Experts of a small language model.
Experts: 96 GELU neurons an expert, 8 picks a token, a softmax router.
Below are experts of layer 5 (counted from 0) of a mixture-of-experts language model. Rows are named router (the router's row for the expert), up (a neuron's input weights, with its number) and show model dimensions 0-127. Each number is 128 + 24 x the weight over its row's rms, rounded and kept within 0 to 255. Numbers have three digits each.
Before each expert's rows: "gets" lists some tokens that make up at least twice as much of what it gets as of all text. This comes from a sample of Wikipedia text that the model never trained on. Tokens count by the router's weight.

# expert 8
gets: "In", " In", "The", "On", "B", " On"
router:134138143118118156165128116142174091096092149092145132132130120109135127149115135124106151112145116108124134114115157110115113101108106097138110103139094100158121119122145135152189101127112144169128096137151109120124187139085163116133123106170153082161121141158114152155143073132153109173114175173108114162146124122124141161126103069071110097107141148135099143136115119121127101167136
up0:164115161157154095120091154146117149115104079162132136135166137144145092122124095122109148110073121139057121125103117127169130125121153145165135163108121126114142144121110112120152128165134161115172087134102121155139103180134116129123138111112128117132163148193131150141095133175129161100167116189141101136132067147143136125097137134177104144118116133130119165125087107109149122098170
up1:149112160110152184082168108176132171143148127111130119148125149154138106129151130145140143116121099088169116102135111180100124123145139122115154109125144148183136119100112104096082119144169095136113103156102135161136132137159086159109151102157090137147096140118108115136103144132145141132141111099146106119125099107129118124160081125119125150150109135172088134128138149117144117088123
up2:098124102118102117151106142149137089108129154078154085130114122131124095135159137175116166125135110117164146131120115138098085101088119187134166113154128089151110145122145140101098116137079138144107157133111124102149159146105132153142126146157147140103135107146179108134100099128167072145105153118134141142112094123097103132122098095064113138115117134138140072074117082125125136144155
up3:110118172135125098145149189121143168131159099125094113090132145141170131094113151115139111116133137091139101109179143091189088093101144129136117135119163128114097130123137162143134094140070106131122164126141184118088128125150129110123168129109139134081128142123121153117129097127156159110111115142147130141113152159102099134120153199157140119134116161110133130116172082140149135137107

# expert 40
gets: " to", " in", "|", " D", " a", " l"
router:117104119122109133133099142119220103112156081118115112124137121105132129157109092110153135135082119116115125100135121131156072107083114102124127131148136144109186173165136130097132106140145202126143190116110138115138140117059133150142161143112122147221116154120114133109119067128145178122144177169121121190114124110118110192156120129108123091118127131136087087138143124132133094174127
up0:085161134139153149125136151145153139075131130131143121132113124209112113153116126110126121113165122137165098168149135158130114128138126096107128160116152136110063139105076128127128146112116109148162128168109134142116080108125145151107099126144112149115144142125126092137176168073120105088130099136137048148151105124141164117106170142123112163124120084134130144087114128093125068116088
up1:124120114107111150112146131137097123134115110149108139135102145153092119143122108148099136100186135133151125173143132126153142101103126110144080156126107134151113098117108156157114109099095120107169151161139121143114156164115106117111125153132134114102145113175123089097138136162147117143154102107129106129177152139115104122158121114142143172108099179069150171155148124136157169163150
up2:112145131187100137117141136114114179122096131130136090138135116114157089155136147104110099134138131172141097143117146167126138115134144144108149137126119138153113102086119147098120171119120107123158150110167122131133102125103137120135076148105142135141137079122115169117109125115149142110098095123178104181156057155140144154095109112124126114141162094139115139130130135156195064120129
up3:126094132132137164151123166098118135151156148153165092144173088101146124134150121097107086083110170124130119162111108130137149114166163138086109126167102139134128082135107133137132159153116096084127114112119114109155116120145123120125152125142115110128152074148114138156120145097154074113159104159137145137128098159157125104165158110121083130187148131157111102125119156125108097117100

# expert 62
gets: "al", "a", "o", "ia", "en", "an"
router:115131126155105120116172132079171140132105122122092139123136082121132127107108128092166161109123142143143131092132107124200165129100149069123142117099108158094110151130114149150124119144134094179132119108074111107160106165130096158111149123173150119108174110157068123171140182102111149131135082137135119132117152108136114115128150107158129112145156166115132106154121154088111111132088
up0:104119141143105105121119100096135118156108142127115058094143137135095122131143141151150139127098153122105089101159148141125114147117162148129135132173108151160124105122092064107147139158123131152127130171074147080136169112092094150161133133108158125131131141147151121129147174127108174136105129118131149168121148112132159083140076089136100132089153106137150096086125147157170159118158
up1:117171157105093131130138114131143136131077089179105132090107113163115125132109112079183137123128128141123130091178136121107110151142191120116078114137196167143118124144119129131086122156145154121111096122099088121136133125131087149106171130132141162139166108144153120123089154117122086109177115166158109091147158141139123097123092110149127131145114127136129108120124143114130130131146
up2:148133160150120167148147163114151196101113104089154115146117155103124111146070152117098156074109095123117132141135153115098139110126132123129110129155150123091134148175111133119153118152039130140115095091151082100155152116115126165125109089124107086136153132126143129122129153144132156137143128098148146132093149130152079119135148109167135150137119112139139122127129100127124133122108
up3:140114120124120111138123118139124131107146116100083102117121106151126168108123123121158102153169146099132138139101172113126152134118120121128160074144154136149151125124092140153142118153113070149145147159124140173128141144155124103122162111130106161140114093128133107118116090118122102150162092097128114160110128164098096137140146125110092122088176067118137102148131170131122139106111

# expert 9
gets: "1", "2", "0", "3", "9", "7"
router:140150083100120098097118131122163153111104178124161121143095097154071116157170154152156135122118091069115106118177162161111132106097070128089108098165114097156152125129087109137115158128135113137148121096133150142126121152143148103081138118152096096156083153113116106136115112100144110157130159086106123108116137155152124165119155148142118059104147157084109089146146174139084084147089
up0:112138100091142104079127130112131135133129108101090094131104148107129166089125097121080126130149145125163126092135131138152159127126159110099145085092135170140137129131124142052175142108156125131137116117155197130123102122141148117102090141133120172105093105112153107151087130112096178136130149152127120114161122137094135108124123209127147134152089105129138139115128102131106141168127
up1:161165112173130119126151137122142136144115138134126140088118083160121117143168166109079104108104126105108110171109122131113122170094144121128094104097132074154116116150106124146127129125154153134134120093202118153103085156110142110081109146105123141132152136147104164107133138132120141112152146117156113112102130145160126118114144127156118113134091187095158144086095128135112128095101
up2:096138123118107128156139161081147091164111137119184117098119140139097150148140157130144171129163105110109113095145182137106146075124128144135154147120130128134092105138137184142166135138098111115110118104134139140179171154126093146126138147130121159127118124134088103117107164118135149166138130121136135132142090134170127162113144116118147104133122133130095119116159191169101159148130
up3:144121123160092108133085098154127104134118111096093134140167167134092169113146153149173087102156105154165106142091141146106125155125097120154133157167134094178125124076136155152161144132161130105139116127122109127129137098118080081129105120170118089159119122145111100120146092169132157134158132121086107106120161131118094160132158157149102151155139140128131050094094144170111113128133

# expert 15
gets: " ", "ik", "k", "ow", "ö", "ó"
router:164124123126157147177145155136108109139104147106152151084157080130122168139106096164182125143159144125130156118157140117094138145132118156122130099125135138185070083121097104099169147138143118158122117169132118102116124121095145147112103170150104123135122098129109093121158161099112149135127138109110152148165140116163172124145159133129102127119107118115175160146157112125096109102122
up0:118133121126143128143132110106096108097157137131138149172114141100116133130100126106136154115072127065155117142158154097115110152105110088143110151118148136110132110100111156144173121149115091121124108118083107130131114173144127096102118125148130133127042138139115151156159115108171173182081132177115118109076118161123131105137161151115165122143135144157158151127118127152139093119092
up1:151097148110132106140155129150122099118105153110134088080152125122141134117154076125136095115115165122134124133133163083135115137147116093103116142151151114139146156109161156150140163155131128149114107128120103157129152144124096108172136132103166095158128197168112119124124118114110109144133122130063150143099126126100112092137133142116132139181101113136124136097169117181167108147120
up2:128132166155126118129163140137129147155151148118123140126104123166056142160170156113108090119096113135117120147109125171116114107123147142141141137114145132118133127116142147160148151122119143152151107120107122151116157126092100157111087150169117143132086124152132152134121111119126112123100117159151109103116083147126131117140118097130193133158102144105095145131126154103110104145122
up3:119139149088097147133159087130121139175111129089167119090128144128085111145129115137136103112130131117121105127064153118161083111139148136085191130103130091133111162133135128092141099133114137153135107177147100159100136117115148146178186115123109124137124121165110085122125081147100120193094157112140141108156122124103137145114110159134117113122121179147122179151131132121071115142147

# expert 27
gets: " of", " at", " in", " for", " In", "ing"
router:076134114108125153140147097130151108112100115120098119105126124172111139084098126143074142129155123145164117128150138131091073149130160110155100164161102083173151135099160121135140125111125119143119112105166084141145152140123154113146134158121122142122128130111133147168148157132098108102167185139124073147148120109105149095116091163122173095111093134128075162121116149138155109138153
up0:128125120113178093118123141118098132137134118146086110178172135094132137146146141129105183080134133120114116109127154116130117099073162102130106139124099170146172110170130120122078125139115090148139125138178121124142062143118158121113106100124140104177144145108128105115111109094159123108159101137151119112106107153151131161171145138110082117119129147103096112154112148119134128155137
up1:095144119101114130125120123164119103171119121142126160125158163103080117089142122122180159098147105109151144110179157134170123097149128163119125154108103080144147117091109150118153135189123103173112146139111129159136118143149139126074118131123119122083127118149097151198153091154112111143121095111177113130123113132148149103109131094139135154128117123157089135117138102113093108081071
up2:139121122116158160145119112123132149140152150141118132103153101136161123101165073127091160098088127149140098160162107131145119163131123141093135193142106135119120119172120124094122146138108098163124129140084114111132141153186138118146120140105129119091150137101138118094098126115130078110095114126095127198150140176156130102129131161134122116084097138124131092118160167127154153172134
up3:107150142133134098101119134110107094088172142167158117118100077139102137139137167123125157144087105140128102113134143116181151068133148144125135137090128123205107153138127088121149176120208128159123135124148087158090148132171124162157146080116142099074099102112145109149139121112149161112101145162127090149152117130140080129136113096130125137107148138095126148122129157155125115131110

# expert 17
gets: ".", ".\n\n", ").", " .", ".\n", ".\""
router:109137129102132142125148162128161127090142086095115147115122143150132150115138160156111119126157122115114127182129104133143151071152141108138132125144102129156098190107108150163145155087143163104138092177174104104103085135138146156150103126118099130102132181115134142093126105175148105114123144094162155124102129183131134083119129146187110114152163106139098115066110143130111113128138
up0:137141151150121176116130122167181186135150084119141160103160103112096131136125116162118130143157089138138121154128139138098116085126131129152134162124124081134097147125092131166150109137124114107158139137136112101085114144128106128144112157137131151124151119115160068138095113139118094092115147135150124139178128133126148090106115140143118129121145148073137133112115075107142113124088
up1:104149143135100129108131129095127119077123128133094152124189099083178111166146148152157121168130122155108092138155156119166118107118157146147183149118101129104172123130136131097088151147167144084145130145124175120142149138157140118123115150111135090114113150124130134109122148134108112116128106150146088131136140086135106067172168113129145145172113099091107111120116152096146162132137
up2:151138134135123157109134146126175153126195133100120143148104096137121146109118096140098139103081094100127143154082084166118106102133133115151132182118110121140124177142119103145125189131106119142175127166135083114128127134175121141139128165179135111104119141124139084149094151124090085100129140111104139107086126154159096117136142126147128096134149151116133125132168163119128125139082
up3:136104087130090140132098067143119138110113128111139132140143122089133156126189144165095126151171096081149127181134099140190111152120141161110116132105123187152140160111100103141116095132130137119163161088122134130131136115142132103137162109145128116141158099132143136095127124111134091146145139136147129115096120143141104144095124094165081138111112112122122131145134129074150104147095

# expert 19
gets: " ", "k", " K", " M", " of", "l"
router:115168124089154162179130147118154091124150119146160119085105092154120133149166120155164128129113139138137121131158165134104133152093107128140125120136149116136133102131113124101118108133157114151132174115117130112129137149098155141120123172108131135149106119130140120093173105106128122117131169128116121130147117137174145156143115085138081120104128112101159112106168127157105132110103
up0:094137111129152124137141138103149146125132165118103113149150118077111103135133157145117127145082124151132103126107123177116136106149171102125148082138176109132121152169131161180147131130140125135082154117106111173153079139115097117134098151132092126094111113177114109125118159116123110135120113126162165105129152140163123113121162124142146138130112113130110108105137139133120116115132
up1:093145127160123112158153120151175135114121109154134118094101147148151099100134081139180112133130112096143117140151154142140103144152126127157131163118168143128097110131094125134146122116179094139097131127139059148123103113130135116111150132109113147090164120087139102131151134077115177135134176137127140134180153147158120128131135105172144119151143139125157168112154143121092147131083
up2:102091082125084123107122113140116133130087143124122117108152128129100120093140085132155103123139148144131094179141103173115180104126168103112125114134102154140106156113130120109141150128143166133148121166105109126125096116138130142161175072137103159125117170167098128159094152112150121101144118115153168132108107157141085098105131105121081151116129124150137138125114093126130073107140
up3:131162159116100142154142102182116125085100176125122101145122112151106106155118124084097105175083132093137127149147137104114169135136140158112102126132174164106135148140100138139169101125139104129137146132098138104141116099166125136147176074144134084119150113168100144133108141106087132133151163153091104141132122143110140125136169143140094172143133127152131134101179152150149115126135

# expert 26
gets: " his", " her", " its", " their", "'s", " ex"
router:119096108108093117104155098148182100116147145145160114150130145146133149122148132129136133109105102135135128180104108162161151126084090090145163167097127106131088115099143171148097156131166124145113163158131157106168171137116120123160120130091149127147125134123163156148133121116166092097089117126129121143161092171129125076096089159172135157098129119129136119112133109121124099143152
up0:133129173138098168166096147154147172166112154127163077117117103197141121155147169119087118133101124165112129127130118118151136090138129143162134182105155112093104133130144117081137113127102130135106160155123168132095122130074095170098168160142121097150142100176112171141111106105150159111108139158123117109169147133114095105108133146113146157119133124147122103105144098115145127171138
up1:122084106178132136165128144155149131087139146095138146110117117133102085119139141158139118126206113078137134197102115135094154127157112123134141106108136138141121110130085150133138100150113105121113129130127139147154113093182147115121154147105142111082151107143145134156171117138155136158105094145135113184144112101111124119110098108119153133149119107127109140138139128101131103137129
up2:110115169121122133121100143101170096130102134117143091147148124114142115117151111118118133091168146080138124184109119076146148091103196142162153138104120129173100155175127147132114125069114134131147119128120110105181138159135106087121151111119123085125169141147136140122105157140142071144141130152131107135124141164147100137126117131141120168136122119113146141119131105111164098126113
up3:076151117144055126088134112122128129135131103135124125121135144135141111146187132162168111141080089111142138121058179114175159111119154157106169097081186102125130114088126102133129167133113126146144134106160137121161181150101118104145131133071116110104111126121151087122142152109123133088098093163154072088161110132122112131088125135112135104182142118148119143107126154120123115128111

# expert 1
gets: " a", " the", "r", " E", "ra", "ar"
router:119134177133158167147139133132174104099136102132148120126134121119101108118100132115076107145085146129125165090138139125162128101112112125146125130130152156124164144149120099115132103146139169131117192114115107167106145119099089166143140138123138129176141133113110171100128081117130157081145113168108154182118122124145085218142131099105153083117143125108148098143158166164143117162125
up0:150121133116152120135120116131130128140145143114095104143166149142067087113134130167109168158145122122158095166141127159173125111132145117119119149129133108153148164133135165121124120130126133101174105161141092110136102093120130191095162158108141114131173158147092133147126108138118101168130125134145104159137150147126129120153153136134155149129129121102123139121144112152146089132108
up1:144146129137094137083182090131165166134108148098140131157121117101075137133136118100060147125126106134136159134155154123138170119142135145111097126116106159136147168115148160144130173145110104142098161168132133150129140126134134143102166129134123110148129119124122117083145147121074126120076131144126114102124137120093135139122137132124130163121110095154108126153155114087158145145160
up2:122104146161103166140135117143125122085093124116143162098107140100122125122124160100083161144125127083135125126097214171088093121122163139103077115103149149144121122092110154115140134150141131141143125116075120155165147109132156150097121147114080136080145136128086147121096141136131139119149162182124128180117105102118166106147124102144139124142136159135106137132133123120116131136135
up3:142126157178125140125133140137118162114103140144101135147121134120118129081189129138136119095161169114095149137125172131113147126097167107154076143176116089120129107129114095143157111108126080113090104113161146102090107167123080123122092174116095126117143142113129157106110151121109141116097143126133155093176120139131123132140152116133110095129119137101132134121097116133090149134108

# expert 2
gets: " the", ",", " a", ":", " E", " it"
router:122114165121125133127115154117193098122144069131104121139123115080117100146093085108159110122084115126113161093142114146130075104109122097131137123134126132141159160156151123088130101156145188101140161122109143110128180112093129150142177109121138133220116130107121114089119089133142192078157195141123120165115146121114102177146122140115149051129118112129113113151152170127125130139122
up0:133126104176134143134149146111151131088120166126155136114123126129100134174184106136129140110115129083153131144133169129151147103119156097106105124137105094092117114088085104105144125126131123140145122107096094135153100117124075133104168117155094159120170118140139149142170140134142138118104119155106083141117144160140139134128140108152112112127134149148133116070170143093116147121107
up1:072126134163125138121131094115102102122118146107129107098105127142132123140162096103123139137063120104180120136112094150125082135116135151177138127144147142119106132172107138134129130150134144162096134111147122141125092133186169107078122082135076130136123123115143128126117094160154119117124143080136147162138104124143105151114104107138140159174090100104180127134096144144128153097122
up2:116154120137158169121161181153137136148112132095095114128135104169114125108130139137143139096177111151162130116143141164112108145138102130141077121147111152111119169162118149129151125095179124134127134121120096092154107103138099157086074111111111104135113157155098149143176073118079196129107123124113145179106118110158121147157116131124112152117131143078150130150112140079155130158100
up3:162124099136139165131141139126095086108133134134150132146132145123123122156118137111141111167073100108155127137153137108120142113145099137122104113137140138154135121109088118084137159151120127154127120145106076118114128160102125104166150154155118137188154128135161092141159142104114100114128094151114122159095127113153125132169152099148128115124129118106127175133118146105154133129099

# expert 14
gets: ".", " Or", ".\n\n", " O", "r", " St"
router:116117150120116138168173137122149097126105091166146163079111143140164148137149133130107132159139146118152126179135114117124142141144101132124129123124136145172137128079104137163141115143191100135131107137164113090113118140079163150140118145112099127137130151111137112106132095118101154126150139122108164181166083123149142114159115130149076165142154091105170161112148148150106121112128
up0:091145109130139153169110137148150111132099118159100133109140133145126115080124148132153145093137102121169114103113126146103133121161107094058105153109119110117125155105140127123170128107151098102126093132129114125133105115113119096115114167111202133186093116144136153112130143139134119128095117129151089145118125148131142172139143172048160099142151151127149126131160087155163155181103
up1:149125138120118092177124147135076132130126130140184109095126117102092135154112131124115168136148113127120115168122157103119134101127078142141107152144132140106128127126073145167131095142149175140145095151107082100145096120093116100109130145132168159099100130131091162082174110102090140118132150111110133139133126138146123144149111168110080189119111122116133133150100131115149121172141
up2:143137129125120098081128095100104118132129116145113149156102093149141152157092052114113101146125128104153109123088093139128154176152171115173140158111135135137138138121162106113141107142160156121155126104135138137110100139126142109121078100127085129150146167123119127119116130150128137083175126139126158112125136110144126139140148118135060133144116136139137103170143089136130105132138
up3:081144138162176099110094133089125119140149129121123152152095158137117161083090143154134139141107142115132168149099144132161118151091141095155098133138136153099132145134094104151101124147125095144135135119142124088167101146116136118152088134125135154103169114105110113138124147126131138133147129151146124118111120139157115138139101100126149144093153125095116117108041074117130081157142

# expert 36
gets: " the", " D", " a", " in", " to", " Y"
router:115106126128136145126121133134224081115164108127124125118116093110135136135101123094140131131087126123125146097167139127125079108074116106120118124155130123130168165140156117118131110134140187132151206097100144124131156144050117131141139132106119130212116142118122134081114083132155187107142170190117108186125121109128132193128121130099154087122139126130128076121126141151133091126115
up0:138111122132130148101105136152166152130100135146128114115091155133106149118157123141135111095119127109104123118078114153141117133130116128129114130154134102128109115114096130160198094112136113137112081139154144133156099158122089117132137158138151171114156135149145107128111091151095139168129144098163113161123109164107115103122155162138087159136112146156102110151164085155177115128116
up1:122146113141109102125143134135082163135166135080174138127121132125117075142107125144118156131177145127125087136163097090119067105130122116147096094115076142129118132155124144125118116136158104111120124156181140129156168124128139101087154132125133113106092143128120071142142115133138104116182142171157112146185133140104127146127108102138117080163102143103109116109148113118128106139115
up2:142149124137167112123168109160153130073118126110129123114137122142115127128120166132106107101141155120139086154089105121123184163125141127149170112117157141139134142105158110163084142142141131120133128098142136126147136164078145100136179122159098120112141127131086117136120182095090134134131118088124070120135132131168128110147118092140108117095142157112131133101125146154162156146148
up3:067154108154082099099165113176194132106089142129139134130130125132117124111143093128108085101136122088116088116166140133109149109145139173113107152117151148125115125153111134165134150115145129127173171158123112140199149131120151114130126146151091148140144146133138132118098139113088093131147099078120116148173108136138161100126143150120114156126136107136143135118113104108154117132084

# expert 66
gets: "se", "ne", "e", "es", "o", "ie"
router:122141099118135144100142090163139130155089111071129160076141112182091121104147127088183130131107145157141157171134108131106146129108128125120097139134128101122098143113127093123154132076155113136124152094093145167103111160176105135146162106124138107112170161153129171160126138143136097153128098105119086143140128137119069122160179131119143131167116127131108098116117139128097137144157
up0:133129131113128149141098137123137139111140141140081137107111112092141128121141115126111125138127100105095125166151167134177141123101121129088107114103131109102123169168104169144147086120091093109144148084178135113131144153144166144140137151126115085141123169150180166106173109116103148152139107138129097080128114164131084141152096135135118126161099142130146096149133127129100130138156
up1:135146153155129166112128110122129107153079156147124114092119113144164112142152150127085125138126130127090102154099118138121150078129156133123138144121185075150114082081150134108172168159132144114142132112159136160137196142164121110086155137158139144103157151088178129136103140115120126078140133087125110169164113121122159108117206099080131136115131147096140122100143118202141145113132
up2:104108101135110154113131112136122141126135179092115110143123134117140088096143137072134143102096111116151158142157132114139127150081139116119127122111128169114125105103136109109129112134136119144166099156101092161163100178157129119108200174145127097125092092133128122169133082101141135137138178106116131099104108124137116171139096102096113123102121168137151148113155169136136129143118
up3:172127157106092161100092120121121128110091090109137140122163139122133164142092100152146139095116118142106134085130188101173125138118181098114134124151095091080123138148128129109134145105128080134169119141168117142130123091144080082106174120154139111138154143094087118107120127120102103126137169152157113160130109134089126137137137149138093162141094107135130152141107136123100111124176

# expert 11
gets: " Mar", " In", "In", " may", " to", " On"
router:141138160108099125137150114130155128144123138152144151113136146129168151137096168111105153140118129128112133115098188105118138090181166099103103151151108161122166119110138106154150157133126124180103158125100129169115131167085124126162140127152113100143115116125128151142120112132122100153133103154131125137160095100102128157085103141079161150115131127134162125104105077124175116152133
up0:110121135137125094162109149127118124113088141117175104151139143136093101144131122118129133143129159111119117123118125150149152116150097146149101137149145178115156116179142144111117119107124101132086131107108105124148126142132131127114096133161126142116126115139122135145139167122121106107152095134116143111138116161129164128078154113063098151157096189111145150136114127114168136125092
up1:103156129134118121107152120099144113113088112129120155096092183113138085127133123127173115152111147146095118154145142130144130084099163117140077180158163146190094125108144114085168128121176082168058100150157135119095142176066122131111094161125102119122120140105139143132138111086161114143179156137137125120151131140127154096160161106158111097159147123100134153119120116181136118138121
up2:144135114126133107093129113137134136130128126126141126114099118099123140127117125121136141139120128148107120150143113180141163156180179121151097056153106116115142098116127160182184152155126112113145141075122121139124139128149135126125130169195113116090141153119128065125133164114137140127116106122121165112157110094084070140131130136113123080190089108184126133145151152120103132143125
up3:150158106164170147074106118114091120134122141135126139053141103106110116146147119127110142111149138122124122120093187122157154164135098112096144095150138090129130097073104129132146107086148133151073123142135099129151142128102142088096145158119103119101088141120108144115159126093171106097114059132172112123156140139109150150129150127085095150153129140139143132107150083097130099104134

# expert 90
gets: ",", " L", " R", "0", " the", "6"
router:120113113122128136133090133123202111130163058110121095133114122123136132139093141140167127137122121127131159090176122141163050098066107095158132112135135115145161143167146129126144084155152164121146196101129131104122166127057107146138157127115125118154119165107133124102137078131135187081147201163114110184113110116134088151135121160119161099110134140152124097142135133143119115130132
up0:180102136147147114142107121152155157160111127152128097142133146140132097121109132185154147155100135131110125167136142110107101126166111118131136125120148110128153115172090142127120140118099107107109091185130150145126135134148082086140121158151095164128159152132130114134115126105100167129133132115095135089113119117126114098127106134116129133154114101098165087136117128090111111162130
up1:120125118161126137138157122129150126150147169127099114132090139123165144135115166125105083127120105158130080140074153154103142120160124155186152058163148184120167109102169133163171137123152127116144144172100135145123129137102103119164190147118134149111087151079125106165132123108151095127111131118171127169170134115108100112138131101125115121140103094087117159131082117171135150143178
up2:123108153133096147093117131123104146106140112116141155117120135105107127141129095113133142091110152072122140128128109097162128100149127099089155145128185164154112140152105156136102131116155097122151134090122108125190148118151126115131146105150133101149160131200123072110137154158160121160105121146136097138120141142114129139127138157069116103183108152149175098149151107132135173106155
up3:100123090105114187127145110120109129129154153096133104105121174083123108118143087132146148119148125100134121124130119123144101103169179127086109172139161142148135147126111128128122119176155126154114152146104150114141157141104123133079129068127069108110126163118115080131124115177117177133155163172122124128147088164113099136177084147126126123116094119159127174134130117110123160138133

# expert 64
gets: "y", "a", "en", "on", "an", "ie"
router:074114135133154162083184149103149096153149122154122126103145106102105143107137119139129160091106155164101116164104148129166114108124162113162133143096130147139131139114101112183120147134162118179098135142088114172138122106159127128089097136149160100100117102156117103126154183136142114128092097168129124151132165139102136141154170114110144107175139133146108151136121151095152136114104
up0:086126128155129110150145095162130136150111131172119074131097143138135150099177156144152138156159132172174118108121174130113155160147107123139118138100112103098140120162131167150158157149129143109105127127151065117180126093159122109160117149086162132125133114153086061112137094108087120153117142110121118135133122114091131146118147139144086140124100172126099148125111129107123124133121
up1:143157142108127098122141102138142152147129198120146116139171146134133086123159154102129112125134171127111115127126127115120153144125130147123145110112153173149142158140118068129175115116111094123118120105141128147114088159144147119116188122108150151110100097138134131126098115086158146109125142131148133104129153107124144127110097130131128147085099126075133081165134141096102128142145
up2:116099102097164117085135145119118132137141145143161118097147128143175116132123110138149136150119139159115094164117115145109153105115139118105152160153148165122106137140095127142135118143141132127108119182140105169142075183163142153097127167137158124130156127120133083112144087127123094156114097143137129141109159158104107139118119104109094141122143122098118124140067160099116148128103
up3:094135145099143141091139127113096176117172113128130133073133115135150144117158158130123174121166124102120110112088147123121147114114164134153105123148167132106122136132116127148152088124148140112123132128117129118115120130147151105130099087128142144154137136121153130111129101132112128151090128177153123159152137128134073168131102131135166119114070151145151124084114102109147091141136

# expert 33
gets: "'s", " at", " In", " in", "In", " for"
router:117102153111117118097114130154112113135111068127127133076113141130155143097117134135123130104158108161142136141109133103150147140127162117124158137091124117143166094128126148148127127088100113109134146139095118076172216169136109149156121175114093132133135122109128140181142132129139120070115145134146105157189090130136131116114099136128127156084112120135102156106139116121152129110153
up0:156125146125155117117121161116108154155113131090100125120122145162145127169087160147170129144146095139157087145124161162129119124114149126109121106126171140124088108125106126105136141079091149102164089126128112121133113159108149115106105135122141117112151131120064103152114135124109149145110113116131105122153111152162132123119103134109102190147133157098149125120171143153096098108093
up1:124138128150097088167102127125105084110140142143105134170108104084122084066127157133120149164142129139143165141075140128180129147161137108171109093144140161106136154108146142122148147117113107129143187127116101129123143131151123117143085126151144134065127156113128059157124162136151140145155126108120153123113106093113159130128114091077134108157118167140137159133131151091082149132114
up2:092144161079154144138103132115092154140124150086118104098129186130137133130154099105125122145101163141152143142079149086165149103131149119126138115162168173159153144147158150103158114098123121102120097185073144144165162135124111121140142109148134152130109109106111170110102124131162126124133061143097152121218128141103077128142117137147137141131092146146171124105146118117138142111116
up3:136177201126149181095162141115136152121115107134158088142097118124115173136124098156160100147167141125171117099117134140153127135130130147137149088117163134149122107117126111125168089146181141146150104120136145120132115134126122128147134103173131099104122141150128142153145104104093167133141138131099148143118114109141154131126102155157157157097146099154106154123131148116128141112100

# expert 34
gets: "ed", "ing", "ated", "ered", "ted", "es"
router:103169129146164174108129133157123164062106128138146075124098166149166140092119180116099102105153162152156150140128161124087133121137160148116147154118118100156179132135119088133137096091089120134158097116160090109128154134153121088113086149152104177127129119153092114183122114135128106099116156187131109139111162185125130135113108143125139164128103175147111123116125117112130173138128
up0:094158096150088155134118133131097117093129117113160122148149152086111120127108086127160159119124144135166124123100128152142134120100146111102144107176084097130099134147131103128160079086125118102167104145141115130123117143121115148130147119139139149189114141148116142149058112124110152139110139108123123153129134123122141181105173131140093161127104135134117125148100106113097181142123
up1:139108166123134114124113146132117105156115131144104165147133134147116158115143109137112165127184153134178093135147139171118111099087144115133149143107117125161122085078132126137095132138151130160137118135112131146163125123130131126154110154144148140116138141125142151146104110117115130095106133135096041148145114100134092126116142150145125107105117137123116144168101141087159115118123
up2:115174103111137135088086140143098107126124089110107145085107148113125119132135138116088155129132097170132128091138138144131117129163151103126144160060108111104133090124124185105196123168116122134154142112134115091151166146088120133128145161083118109096126142123113121160155086109127138149157150130118118151118137127163110096134139137094138138141144124123096117108169136120129164132136
up3:141111126097092140136134164080143153096121124131087140154103134124101142132100123152151094122112173116117127115124126139099136133145149156151083111130135132078105108183140133128122146125122092183149132120148130128140130090124154109083103132131083123129109135136094104152123135104097110105162112185090170117124106149164135132144138125133099163150154187136109102098127175129157116121144

# expert 47
gets: " V", "V", "v", " v", " the", "7"
router:119130134151142108126178124105110093151141082161137120062125117120110108153094102146098108141128167114153143098134132113108114105098130105098086137141133098148120110149141110139163117129130116118107172145110101144103158091140113170168162115151142131118125188162111125093179092155084127171120165102169159116105130137112163167099120159140130090168136103139141166072167087163111142106136
up0:132135096097165119082100107175107118121135128160140129094129120093109124165128102123149149109155138133147107120124137162149140115143110132119124137146177106085139152159133152141134142160111100158099152178154128123095139099120120150139101124131138112126136128106126117109120140135123137125132151128147172156122133142093090130121115135094135042137095127171115097112135131118122089174096
up1:148132142128158103100153145157132113108142107163147137122155156108155130160147166152089142162063134107143109118136200131115100096118164124076100163148139149153103118101127125149132111126113150133134123080128162122135129116155098130110125167111107120151121118139138100110140143175122130154140147096121117118126127114167137133099098150161092093136099139109145119105145115130100127163138
up2:135121144118108131162119133116129149142116151103134106116082090100142143116165138146158110084150093122127117129125141150148131121097135164138126140133199118155090132153108160091070122101125130125105083154107116133187151131122151141091123134129131097148138125124133105131122139124094116112123143107151163115109121135146117126170134102091132130122086119103172162099128148099126147131134
up3:126130121145121148110139080117134126132092129099123176162099125117104120119114133141094161140145128115155109118150122149115123144137146110134105098131108146124141152170135129136222170093105087127144127105113130142146104128130159118121152094181097110149082144141114110075155135117090163139178145104148108112180122139101134141100159145132143129121139122094132092156110127143116132151119